Weights of a small mixture-of-experts language model, trained from scratch on English Wikipedia.
Size: 12 layers, width 192, vocabulary 16384, 10.9M parameters.
Experts: 24 experts in each of 6 layers, a shared expert of 64 neurons.
Training: a variant of SOAP for the experts, 2154 steps.
Below are experts of layer 5 (counted from 0) of a mixture-of-experts language model. Rows are named router (the router's row for the expert), gate (a neuron's input weights, with its number), up (a neuron's input weights, with its number) and show model dimensions 0-191. Each number is 200 + 30 x the weight over its row's rms, rounded and kept within 0 to 999.
Before each expert's rows: "mostly gets" lists some tokens that are sent to it at least half of the time. This comes from a sample of Wikipedia text that the model never trained on.

# expert 15
mostly gets: " season", "ation", " film", " time", " new", " team"
router,151,181,205,232,243,250,163,268,212,207,214,222,198,205,220,151,227,162,247,200,208,191,190,207,169,213,219,196,160,258,254,252,201,208,195,169,184,208,166,189,204,183,157,218,175,182,203,190,207,174,194,186,166,193,153,248,151,215,244,208,280,240,230,135,180,158,170,220,169,179,214,225,195,203,195,159,195,238,212,257,179,217,228,227,209,196,150,174,215,190,197,201,210,193,225,217,190,243,187,169,147,169,184,191,204,208,196,202,202,181,181,191,168,225,245,224,214,173,189,213,230,213,234,208,202,197,191,220,232,246,192,192,196,141,159,198,254,188,150,252,208,242,119,235,187,205,194,200,167,216,239,164,147,169,196,236,188,213,196,227,220,195,242,290,253,161,241,195,199,219,183,164,243,219,188,186,218,224,234,193,228,167,158,254,185,166,207,159,227,200,185,156
gate0,154,227,228,229,263,208,167,140,145,174,172,288,188,213,154,239,172,241,186,180,231,258,219,212,220,250,178,188,192,154,230,185,220,225,159,232,214,188,215,183,235,200,231,114,210,245,198,237,212,258,182,230,142,173,164,154,182,170,177,194,234,232,213,168,204,249,171,205,231,197,172,233,239,225,157,221,158,183,148,208,164,172,198,243,243,214,177,216,203,210,219,194,202,207,176,245,223,160,227,155,171,215,162,191,193,194,230,225,187,182,222,233,204,251,198,192,224,189,161,221,203,248,229,209,206,247,181,194,224,190,238,166,233,195,204,219,255,189,191,192,228,230,174,168,176,188,162,172,183,200,178,231,206,184,170,154,206,222,213,173,178,163,159,199,189,184,155,223,151,187,231,219,239,230,223,232,213,196,191,242,207,187,161,197,153,194,179,162,178,187,231,163
up0,149,199,215,227,226,211,239,137,222,206,231,212,225,181,183,194,182,234,283,221,169,203,146,139,241,163,168,222,168,180,156,199,219,218,218,193,227,211,160,225,242,196,234,159,167,161,161,245,204,217,218,186,206,194,229,143,180,218,237,184,226,189,166,194,201,223,242,177,186,212,187,148,195,213,200,255,147,210,247,194,202,164,210,179,177,200,198,172,178,250,238,190,219,239,233,186,167,230,187,199,240,208,186,229,164,210,240,222,225,184,233,179,195,173,250,181,170,204,207,186,142,214,201,225,191,187,236,162,283,251,208,176,175,171,208,204,129,157,131,200,193,206,242,176,209,161,177,176,184,205,198,192,234,209,256,191,170,215,227,161,149,175,165,195,212,165,219,190,251,189,197,244,185,184,202,204,253,160,217,197,241,167,219,216,226,187,227,234,250,190,242,193
gate1,220,207,246,218,176,170,178,208,214,211,228,164,191,243,191,182,253,199,183,193,183,271,190,163,199,215,182,186,194,181,164,273,153,229,182,172,242,239,177,198,178,171,234,182,146,171,175,189,240,227,183,219,169,158,212,162,230,246,173,199,215,177,216,162,223,232,187,212,176,199,183,178,196,165,138,221,210,179,234,204,188,225,204,215,198,191,208,226,183,200,217,234,193,186,207,167,205,253,195,236,234,186,193,151,199,172,148,143,189,172,233,181,203,192,186,216,198,223,234,241,248,163,198,168,125,242,191,198,236,205,152,170,206,225,197,164,216,177,240,226,217,267,209,237,161,183,194,169,151,193,149,218,149,175,232,286,160,222,232,236,171,208,178,237,194,234,160,199,180,183,155,202,218,230,173,213,177,218,248,254,193,188,214,160,199,196,234,245,129,204,212,168
up1,210,180,142,139,229,177,222,216,154,180,172,190,186,188,264,205,190,216,209,239,248,181,202,224,173,164,232,227,209,215,220,175,192,226,209,228,196,175,245,206,194,234,178,237,239,193,213,175,187,195,244,172,203,209,200,191,186,166,125,220,169,231,166,279,157,181,247,238,222,215,208,190,208,209,188,224,146,171,186,218,149,209,215,174,216,207,238,216,210,237,202,162,186,243,215,219,148,195,239,214,186,187,204,147,200,272,253,253,172,245,238,221,239,163,166,180,190,216,148,188,151,169,246,220,262,145,252,176,175,190,215,227,193,197,230,184,182,209,195,181,154,161,220,212,183,208,230,237,217,205,233,147,230,247,178,185,204,168,209,174,202,228,208,170,207,203,186,205,191,199,200,181,188,171,225,116,202,146,216,185,195,234,189,167,212,171,187,204,256,151,176,234
gate2,211,179,161,175,172,173,222,172,184,171,194,203,166,164,208,228,208,245,205,201,191,175,188,209,265,165,173,156,181,213,158,195,193,179,200,182,159,233,180,184,217,231,243,170,246,210,132,205,211,134,205,210,151,175,262,160,177,203,220,205,195,120,254,173,207,197,197,188,149,180,221,218,192,222,232,190,233,160,183,195,185,214,212,227,226,255,168,251,231,210,186,204,190,164,205,169,218,239,219,208,227,199,191,204,206,250,167,214,194,217,262,218,258,188,212,253,203,178,232,209,231,199,180,195,187,201,243,192,176,206,205,206,234,182,238,284,194,191,198,220,198,179,150,154,155,221,197,220,273,197,177,195,163,175,276,174,163,249,247,182,196,242,158,223,199,214,212,183,196,181,177,146,206,165,225,230,222,208,199,243,215,216,198,165,206,178,145,144,233,209,257,198
up2,209,222,170,217,237,204,194,178,231,180,196,222,204,175,215,240,199,212,201,167,194,161,175,198,259,171,215,168,182,196,169,215,225,167,192,215,150,213,176,201,230,254,245,157,149,182,175,181,217,161,187,220,180,258,197,173,168,149,279,143,226,171,273,152,215,175,195,166,144,166,241,220,212,235,200,167,248,148,167,206,170,235,196,225,153,193,188,204,189,182,213,210,207,198,173,200,181,200,229,146,186,202,212,193,183,247,185,188,219,203,256,224,224,174,217,274,154,173,223,218,211,237,167,208,197,185,221,220,211,194,181,234,204,192,196,252,206,219,194,209,250,157,154,199,163,191,239,235,243,204,215,215,157,155,254,178,125,227,261,209,254,204,204,201,246,218,214,176,255,192,189,167,194,194,223,201,229,223,192,189,256,198,183,217,211,177,176,145,229,223,225,167
gate3,169,236,239,248,252,263,132,241,206,215,237,191,206,174,237,184,205,180,189,201,249,230,200,216,197,241,156,196,226,187,156,173,230,181,183,200,185,234,222,222,173,223,229,241,151,225,218,204,194,233,151,200,188,241,233,221,184,156,168,152,206,230,208,175,218,200,159,191,213,149,157,168,186,179,188,128,206,202,182,201,155,220,196,173,183,192,223,186,177,187,192,207,208,168,169,180,206,177,246,172,132,237,180,195,208,145,158,188,185,197,181,231,144,197,184,189,220,185,166,170,231,217,245,232,198,188,173,194,202,188,199,164,139,238,171,188,140,234,209,205,199,238,187,238,211,236,203,166,183,224,189,198,197,202,224,238,183,226,198,206,220,185,228,232,265,175,217,212,248,261,188,220,242,175,238,229,193,160,243,207,147,230,160,195,187,200,209,284,185,265,185,155
up3,205,198,173,150,184,185,176,227,178,215,186,252,226,136,219,150,216,149,233,229,186,230,225,210,187,231,208,166,223,198,181,246,189,213,206,204,203,192,228,221,178,185,159,185,202,190,170,226,201,217,201,166,162,164,203,175,165,224,208,204,238,178,190,231,170,252,202,193,181,254,169,206,213,159,145,192,105,238,196,223,156,264,213,216,161,181,207,187,209,201,180,157,220,237,267,241,213,263,180,168,172,239,198,168,241,236,196,177,171,179,247,149,214,181,200,222,227,209,226,183,152,170,199,193,184,145,226,223,186,272,225,174,193,197,173,152,234,196,192,218,244,198,183,237,200,214,181,186,243,225,203,187,143,215,230,238,155,256,262,195,177,164,231,220,253,180,194,231,205,161,195,206,170,162,210,217,151,183,202,254,206,170,197,219,189,199,242,241,235,218,220,188
gate4,201,179,200,263,170,189,187,195,198,219,196,136,235,216,200,212,221,217,196,223,235,288,209,181,227,194,195,226,168,169,190,199,171,204,178,193,193,200,177,182,175,150,241,205,168,176,220,203,160,205,229,227,157,125,223,209,226,223,229,161,271,179,204,195,194,180,205,198,210,191,230,212,231,235,220,190,174,257,187,251,163,173,154,188,210,245,185,185,221,241,197,214,199,159,168,195,190,209,178,183,182,231,200,182,199,214,187,145,232,175,206,197,243,198,194,223,252,258,178,150,173,161,185,203,184,161,191,213,212,268,206,197,167,229,222,156,209,217,175,221,221,211,126,201,142,106,181,243,160,190,192,217,230,206,165,251,122,193,239,166,210,220,216,190,172,209,214,216,254,228,173,162,155,181,172,214,215,231,263,162,170,243,172,195,201,215,185,219,221,202,211,163
up4,228,194,210,251,175,219,179,190,242,209,171,180,228,239,195,203,205,149,169,196,161,283,228,211,215,199,175,225,168,208,163,218,184,149,194,242,156,134,177,162,242,232,202,184,180,265,196,168,205,200,176,236,167,221,214,225,226,212,268,167,190,196,232,257,153,218,150,176,171,220,194,149,248,200,176,230,172,190,258,213,237,217,195,188,210,231,196,234,221,168,229,222,200,210,215,209,192,184,174,130,200,243,177,196,226,219,185,128,187,225,238,199,229,178,209,180,210,230,182,152,205,201,190,185,154,200,231,228,234,156,184,202,206,154,209,120,261,198,184,173,191,192,194,142,188,252,210,142,196,209,222,210,210,208,215,223,160,214,216,244,141,188,241,242,197,197,222,155,245,191,215,200,153,183,196,233,208,177,240,199,198,187,222,160,152,187,231,208,201,212,191,238

# expert 22
mostly gets: " for", " by", " with", " to", " of", " from"
router,199,188,222,186,192,254,190,265,225,206,225,211,191,196,236,164,166,165,230,186,220,209,171,216,160,198,211,188,194,252,193,233,176,232,206,189,133,242,231,219,216,197,208,216,202,163,255,190,200,155,150,189,218,190,158,269,174,193,207,193,192,245,176,178,186,176,170,210,145,193,224,227,205,171,162,141,179,237,231,212,247,214,177,186,186,193,161,204,217,231,195,212,197,184,197,182,264,218,152,161,191,177,192,202,178,231,160,213,169,185,196,201,195,215,182,175,180,155,220,182,217,199,202,214,198,209,194,186,270,242,146,236,224,150,193,174,228,230,134,264,156,258,145,220,229,200,192,186,186,165,261,179,160,236,174,246,165,213,220,189,218,214,222,219,207,178,197,117,247,240,213,213,237,222,192,173,223,265,166,190,177,225,148,242,173,209,206,167,205,232,166,213
gate0,205,159,196,205,237,227,227,175,169,242,178,170,229,225,158,212,240,206,181,212,273,232,236,156,228,190,196,196,185,212,169,169,179,211,165,162,207,233,207,201,194,215,187,201,263,202,190,216,151,206,190,245,267,276,167,234,225,172,225,224,227,154,167,259,232,157,195,232,149,221,150,186,202,151,199,194,147,185,217,230,193,166,229,235,238,196,196,190,246,206,261,181,230,194,219,226,156,207,184,205,207,193,216,175,166,247,200,120,179,161,197,221,180,175,211,228,227,185,213,221,218,225,198,204,208,173,252,215,188,155,167,174,174,191,206,214,203,203,250,151,178,184,193,266,232,181,215,181,185,190,200,232,225,182,142,191,200,220,197,193,137,264,199,187,205,198,177,190,191,193,195,138,200,183,235,285,191,154,217,239,158,155,183,189,201,228,173,177,204,184,186,203
up0,185,171,208,170,247,219,216,184,209,148,218,228,180,263,202,175,189,202,221,178,216,232,177,251,193,159,182,174,198,154,165,154,211,234,131,162,172,197,152,225,174,209,209,116,188,206,227,193,240,200,196,172,184,241,156,202,150,213,171,200,262,266,215,206,232,173,179,149,171,193,201,152,246,212,159,149,242,200,171,213,241,233,158,210,180,171,219,225,213,181,133,198,217,218,215,179,190,240,226,165,221,188,137,155,192,174,179,189,206,188,242,207,192,194,182,219,160,191,221,243,155,193,208,254,229,184,208,193,200,174,247,214,202,211,186,209,164,236,251,155,172,200,187,189,230,184,205,206,237,257,169,197,253,186,178,260,216,226,194,265,176,148,214,209,190,180,240,188,210,196,209,178,244,216,214,219,210,205,151,182,197,194,147,211,220,175,171,171,233,238,185,186
gate1,209,195,161,223,210,160,216,220,261,214,245,233,239,235,203,203,150,187,154,207,260,232,212,170,199,245,247,179,190,161,245,195,226,202,180,238,186,208,174,144,180,156,167,247,206,191,190,200,198,198,226,229,160,195,182,187,144,189,270,196,219,172,142,211,256,244,173,211,202,189,171,172,218,194,212,185,260,174,232,223,176,186,196,168,216,172,156,217,194,224,214,214,197,235,166,239,155,242,207,193,192,170,193,258,139,140,233,229,181,191,227,245,153,182,206,171,164,178,217,190,196,207,209,151,200,190,205,228,216,194,214,234,197,164,225,261,215,239,169,181,220,244,216,180,205,185,219,219,161,172,237,163,201,198,220,181,181,198,229,220,178,190,194,223,109,192,174,259,194,168,222,140,227,255,224,195,214,239,157,137,181,179,207,232,216,182,202,202,189,193,181,160
up1,185,215,179,159,211,221,217,174,257,183,223,191,201,246,214,234,227,171,255,129,200,188,251,188,177,262,200,231,160,149,210,193,222,165,211,246,183,147,177,150,197,186,186,233,265,182,185,220,211,192,223,211,194,207,213,279,193,178,233,221,214,182,192,185,255,205,212,178,213,232,226,218,182,164,223,223,204,208,200,219,206,194,172,213,180,194,201,197,165,130,206,250,155,188,164,205,203,222,160,249,176,158,237,236,238,146,214,205,216,194,194,234,207,212,204,228,207,171,184,172,204,191,202,229,155,186,192,224,202,282,218,218,227,212,187,222,170,175,233,145,166,134,168,156,246,189,242,170,182,165,245,158,202,208,184,197,244,134,259,223,201,201,136,210,179,174,211,206,204,180,237,218,158,203,219,230,234,222,183,206,190,187,178,259,208,186,143,179,203,205,182,248
gate2,175,176,185,209,151,208,184,203,151,205,162,170,208,225,241,201,173,194,174,181,192,182,201,176,183,191,169,163,207,189,194,154,219,169,234,157,208,184,245,206,226,215,173,243,168,239,154,188,184,193,242,227,207,220,173,194,184,200,253,165,181,212,197,207,219,199,192,178,216,225,217,207,173,186,174,230,204,113,156,239,236,171,237,220,216,229,184,232,231,225,198,146,255,231,253,192,172,170,301,201,192,215,251,164,176,223,203,159,180,208,237,209,154,227,171,206,164,263,211,231,182,223,213,222,187,155,205,248,162,226,214,174,177,206,201,218,224,118,207,167,165,217,208,184,230,198,228,208,231,151,226,205,180,207,171,191,196,252,186,179,190,219,172,227,238,237,233,204,173,275,212,183,241,231,189,184,171,206,221,156,149,196,217,249,190,234,214,227,201,163,278,232
up2,241,194,165,140,257,212,195,213,258,150,179,172,122,177,210,213,265,200,191,174,164,219,194,218,225,200,191,234,162,210,191,197,170,226,196,202,224,187,171,190,160,165,190,170,237,241,213,251,193,233,182,187,236,186,236,200,209,222,157,203,217,208,208,226,187,184,199,211,172,210,194,194,179,171,250,184,172,223,150,163,155,266,210,230,169,241,207,222,182,172,188,176,179,179,144,148,192,247,116,235,241,199,162,188,273,221,172,210,147,248,211,136,264,214,243,196,184,186,201,226,220,194,244,207,225,223,190,209,230,207,204,156,217,244,170,169,223,206,189,167,162,207,174,199,210,230,158,224,211,206,241,179,202,200,242,239,204,170,287,200,184,206,159,193,159,210,179,164,226,200,191,218,191,182,193,204,168,203,197,221,199,215,201,187,177,199,174,167,174,242,168,256
gate3,246,174,188,209,173,219,202,157,156,238,213,162,238,139,186,219,175,253,189,221,174,230,224,197,213,165,211,234,272,238,171,225,204,228,169,213,158,164,194,187,175,136,202,223,216,182,218,229,251,135,159,179,161,189,129,219,142,207,191,172,202,122,176,188,206,206,194,227,178,247,228,214,185,201,162,209,229,197,198,160,199,185,176,147,227,202,241,194,228,188,225,200,226,183,176,219,265,230,171,181,215,145,173,202,174,196,186,171,238,239,153,202,237,113,200,221,210,175,188,160,235,207,112,227,223,216,190,205,170,212,212,187,161,211,196,223,229,196,205,201,223,223,247,188,183,233,226,186,208,195,207,230,192,193,200,186,131,218,253,237,199,200,184,199,210,181,210,187,200,246,198,158,159,197,224,157,223,196,199,204,206,182,230,206,209,212,179,197,259,223,248,262
up3,197,196,218,196,204,225,161,238,223,197,178,157,259,191,159,184,202,148,208,175,258,178,279,192,241,194,231,230,188,209,167,167,200,170,187,224,211,144,199,207,212,176,258,161,202,253,215,165,239,238,205,223,186,244,196,213,204,164,216,224,192,154,207,207,199,259,222,135,182,202,217,223,194,183,228,175,224,139,163,258,263,218,229,159,137,225,189,223,177,215,206,208,224,197,217,165,202,219,199,206,264,190,244,188,230,197,206,153,164,171,171,175,256,209,197,177,155,154,201,177,204,211,218,260,169,197,190,196,160,152,192,205,236,170,192,221,196,231,205,217,189,182,217,214,221,219,189,176,174,220,223,214,201,198,166,249,196,134,139,214,226,234,106,168,238,213,199,174,207,145,180,173,171,189,203,181,235,191,179,230,211,229,241,212,167,209,191,205,220,149,183,196
gate4,255,229,244,278,142,206,201,243,176,192,210,239,240,178,206,187,181,156,235,260,173,196,181,241,205,193,159,144,164,172,223,210,194,228,183,176,206,239,203,239,173,222,167,178,174,213,259,241,184,200,202,209,197,180,183,208,197,220,178,189,190,198,192,213,154,184,217,229,229,161,238,211,201,236,218,179,207,217,232,190,168,207,198,161,218,187,178,176,240,205,178,215,198,174,236,209,191,159,232,153,166,218,171,236,210,190,189,186,239,129,184,224,214,206,143,233,209,165,239,118,193,243,213,173,214,187,209,177,199,213,222,176,226,233,206,199,192,174,188,232,223,213,187,176,180,173,262,225,199,223,198,210,195,189,169,186,176,198,139,174,243,171,252,167,128,206,260,236,188,245,250,154,226,196,119,203,169,200,149,230,194,192,142,235,205,202,220,178,194,212,242,154
up4,202,268,214,209,204,148,221,147,182,227,244,206,214,171,224,233,220,225,152,208,209,202,208,233,220,191,169,265,216,155,197,201,196,163,237,238,223,249,217,139,216,230,193,224,202,150,192,225,198,193,148,217,178,187,221,151,222,241,177,201,194,183,173,230,207,214,184,265,231,188,170,168,166,203,119,199,212,198,166,179,198,171,267,193,216,209,196,207,265,251,181,175,212,220,158,218,213,179,231,216,232,233,220,227,160,148,205,229,183,169,207,187,241,157,241,191,231,242,184,161,174,177,187,212,167,180,168,190,218,215,168,194,169,179,165,174,232,256,150,204,216,164,186,218,173,195,194,175,194,233,165,246,156,201,214,170,224,181,157,191,175,245,182,184,178,216,156,204,207,239,186,268,205,218,210,182,191,148,169,213,211,183,275,166,251,186,172,209,190,208,219,143

# expert 9
mostly gets: "ation", "ity", "ed", "ter", "age", "ers"
router,203,173,164,230,232,187,186,180,246,206,209,177,246,212,201,243,257,172,237,201,203,157,233,196,175,258,189,214,197,209,223,244,221,178,193,233,211,213,204,160,176,207,227,220,155,136,229,217,156,173,156,174,170,192,208,228,240,250,214,177,213,200,179,159,207,213,192,206,161,131,218,164,237,195,189,140,191,284,185,171,211,205,190,225,233,202,145,192,212,201,189,149,165,171,225,181,207,190,202,231,157,252,191,240,211,191,220,200,233,190,198,208,180,280,189,205,233,163,169,205,190,207,215,204,181,225,183,201,233,206,209,200,200,172,178,206,194,204,197,176,230,205,118,214,159,165,252,200,160,206,166,169,157,190,174,225,217,159,178,158,293,207,190,222,242,174,236,162,188,196,231,207,196,236,249,197,159,225,217,196,159,198,170,196,190,193,259,190,205,256,195,123
gate0,232,199,224,180,238,171,215,181,145,250,235,232,186,270,198,162,210,220,258,207,208,180,205,167,231,180,228,240,149,200,246,264,226,192,154,221,150,209,233,180,206,193,251,171,199,216,215,228,218,243,237,192,204,186,202,179,188,243,197,158,179,231,211,186,214,190,165,201,171,230,219,187,204,218,188,245,217,203,155,235,183,236,199,176,213,148,240,159,198,149,241,239,164,229,173,173,237,247,149,156,134,177,167,191,162,186,158,198,207,217,206,239,186,191,222,214,239,113,190,176,249,209,171,232,183,178,192,194,179,226,235,212,176,233,194,199,206,184,162,213,182,190,253,196,196,278,187,180,190,194,231,236,185,199,200,154,171,174,228,203,239,192,175,222,201,158,152,194,194,201,159,221,121,209,212,210,181,196,238,199,185,175,225,226,210,195,238,182,209,260,161,171
up0,195,175,203,153,151,215,193,168,181,187,194,258,206,230,206,161,218,200,194,187,240,223,263,203,200,144,150,248,183,185,241,219,169,201,218,167,225,201,273,178,143,178,186,171,177,165,192,180,256,211,165,165,210,202,192,188,170,203,146,219,181,181,205,228,235,196,157,196,157,227,245,210,230,219,210,247,192,241,188,174,192,220,215,155,236,224,217,180,214,190,242,244,219,197,231,214,227,252,213,184,179,185,190,205,219,212,182,159,256,223,210,195,203,254,192,218,240,119,181,200,243,161,195,214,194,167,243,195,134,259,239,200,188,191,180,191,215,187,176,263,207,209,220,184,199,179,196,202,208,215,281,217,205,230,206,225,243,189,170,203,194,203,170,143,165,160,193,179,162,146,167,143,140,189,212,197,172,203,183,175,255,224,222,195,201,209,230,183,232,263,183,227
gate1,144,224,227,211,179,231,215,229,223,235,193,182,220,211,169,207,238,199,161,280,203,204,284,141,175,230,158,216,188,189,178,209,217,189,186,142,160,199,185,190,184,186,155,196,164,211,161,225,188,173,184,154,241,181,194,178,249,213,214,210,201,166,216,187,245,164,235,220,223,176,206,180,181,202,175,234,145,158,173,218,177,195,204,236,158,209,188,239,203,126,156,215,191,235,162,182,201,186,191,205,204,200,202,179,219,223,212,225,225,197,149,170,204,215,207,212,181,194,202,179,241,199,183,212,184,218,164,244,250,205,204,197,263,248,165,218,185,209,264,161,229,212,152,172,237,148,262,191,216,201,193,167,178,141,162,178,195,161,220,212,208,176,203,222,222,255,162,234,194,186,200,221,186,193,177,265,198,224,197,154,213,177,184,230,144,249,251,172,236,174,194,271
up1,195,174,213,229,223,178,250,193,220,212,225,185,211,207,268,146,227,171,201,176,245,131,198,214,161,196,213,208,188,198,222,239,139,201,209,221,182,152,178,213,178,200,199,200,188,185,232,170,183,197,210,194,248,238,262,227,234,159,210,180,201,137,193,187,226,168,210,196,203,228,201,161,162,229,231,194,152,166,231,207,218,217,219,262,197,131,201,211,217,271,214,192,236,242,182,162,210,203,225,161,163,180,250,143,200,201,235,165,215,226,159,223,163,185,132,211,167,178,192,199,144,176,237,157,186,235,238,195,177,192,216,228,225,226,240,264,207,174,182,167,167,234,210,173,203,231,192,228,213,183,191,175,204,170,215,248,218,221,230,204,166,216,202,234,233,159,167,157,124,222,212,187,214,181,228,167,165,195,165,220,239,257,244,199,189,230,260,205,202,208,196,211
gate2,138,200,190,159,193,254,186,178,203,210,203,169,161,121,230,175,157,194,202,189,214,210,204,195,224,183,205,194,197,235,219,193,198,206,246,210,161,237,152,215,187,180,226,200,232,188,227,249,160,169,197,240,252,206,175,199,201,235,252,184,224,219,192,204,164,303,162,157,194,151,198,163,191,142,189,262,196,231,143,211,189,230,193,201,238,200,199,171,222,187,224,174,208,228,215,293,211,180,201,185,158,247,184,208,172,151,197,225,214,161,157,165,233,178,193,223,223,184,210,169,156,206,206,252,208,191,164,153,236,208,194,179,193,207,166,188,212,246,226,248,232,236,124,194,262,211,182,234,189,186,161,191,209,160,157,249,208,217,211,213,220,189,200,186,219,195,194,176,173,203,249,156,170,192,199,221,189,226,229,246,144,179,232,182,239,192,210,205,228,212,221,207
up2,133,247,174,147,207,236,186,194,212,199,244,170,178,200,182,207,185,152,145,240,236,204,207,156,192,158,157,182,237,165,262,204,210,204,183,140,167,228,206,206,157,201,186,230,244,239,156,247,207,206,217,214,273,222,194,190,158,221,225,184,234,229,196,257,215,271,193,200,195,176,224,186,185,186,170,253,178,234,173,212,215,176,216,202,196,190,200,191,189,222,197,194,186,224,191,260,205,202,159,187,206,253,192,191,211,195,207,210,202,235,194,211,184,184,246,204,173,183,180,164,145,175,140,233,224,203,219,148,187,177,223,137,201,160,193,177,245,208,242,226,187,190,196,194,236,200,218,221,209,198,103,164,194,157,238,215,219,208,184,240,156,219,185,172,158,209,228,177,142,245,167,193,180,220,231,214,197,236,144,226,170,187,254,200,201,193,224,253,196,172,176,240
gate3,194,261,230,239,227,257,213,213,195,199,230,224,191,175,144,201,239,192,222,210,191,227,211,146,204,190,185,219,204,245,194,188,233,202,219,157,229,213,137,232,184,182,182,229,182,174,180,241,122,238,200,186,167,155,132,223,209,130,198,238,235,157,217,197,208,159,177,193,189,181,217,170,184,218,201,187,207,241,198,184,161,213,211,278,217,144,258,201,139,191,234,253,202,226,239,150,211,196,186,167,207,234,219,172,192,187,166,234,234,159,163,182,191,240,187,173,209,195,157,181,241,199,190,243,203,196,204,201,231,192,222,248,196,226,239,229,170,214,172,141,200,175,213,215,236,181,185,206,175,204,170,165,162,173,217,189,187,186,283,175,214,184,211,282,205,166,196,196,239,223,203,189,188,165,159,219,171,172,175,210,172,202,170,231,156,207,242,181,162,215,229,171
up3,240,160,190,179,184,200,156,234,233,204,222,156,177,217,178,191,202,252,187,175,179,181,184,216,238,194,184,230,190,233,222,209,214,171,153,202,219,218,181,251,210,236,147,203,166,196,133,218,203,135,189,214,174,168,229,205,182,187,180,221,219,216,227,198,185,215,185,160,270,224,158,201,229,191,234,205,186,180,188,209,164,168,174,234,256,191,190,154,229,200,200,186,204,179,157,172,233,168,190,217,204,165,219,169,259,226,263,197,180,185,222,212,239,176,200,177,183,238,238,259,230,199,210,191,240,269,150,242,164,177,237,168,165,180,160,182,185,176,201,235,266,160,222,168,174,177,272,216,206,221,245,229,213,227,166,164,220,199,209,157,197,208,149,191,161,241,211,216,157,199,247,165,247,163,218,175,208,215,180,233,227,203,238,205,208,200,140,168,210,242,164,244
gate4,211,228,182,152,224,205,248,248,192,185,147,247,227,208,206,186,158,162,206,194,167,197,200,219,221,215,272,199,206,179,269,168,258,224,216,246,156,229,225,234,216,229,219,224,190,189,151,176,225,188,173,203,260,197,203,227,208,201,191,228,236,203,180,209,174,240,186,233,176,200,167,235,179,214,164,178,228,157,203,203,240,228,212,201,189,163,199,220,228,160,213,226,193,238,194,237,179,190,235,181,198,249,182,149,164,258,195,158,189,253,186,221,229,159,142,194,180,211,261,207,243,182,198,176,252,230,238,131,181,143,232,183,211,159,203,203,178,177,194,259,137,173,230,208,218,187,195,236,218,182,185,199,236,178,207,169,149,206,183,232,194,155,200,203,209,185,197,198,222,180,181,193,232,145,178,161,198,173,175,208,254,164,173,235,259,204,181,234,144,218,161,187
up4,199,194,242,203,260,200,184,145,172,123,220,200,207,192,174,179,196,227,205,184,202,130,232,187,180,188,191,173,189,183,178,251,151,162,127,191,193,207,228,184,180,194,199,245,238,210,189,170,233,264,219,161,187,233,237,232,182,192,179,226,199,180,186,226,244,220,169,247,221,239,172,183,184,168,246,192,176,198,188,179,235,218,179,151,221,187,217,221,215,218,207,225,206,201,185,189,204,203,231,196,266,138,241,163,242,179,220,255,207,263,215,183,209,218,286,155,181,173,138,208,160,225,252,182,188,197,185,219,223,186,192,152,181,204,139,168,255,262,244,162,232,178,210,185,195,175,227,197,190,156,226,145,160,161,192,210,205,162,148,184,181,208,234,192,163,212,182,248,213,190,225,239,170,188,210,205,188,175,217,209,199,245,214,212,194,187,202,177,236,218,210,223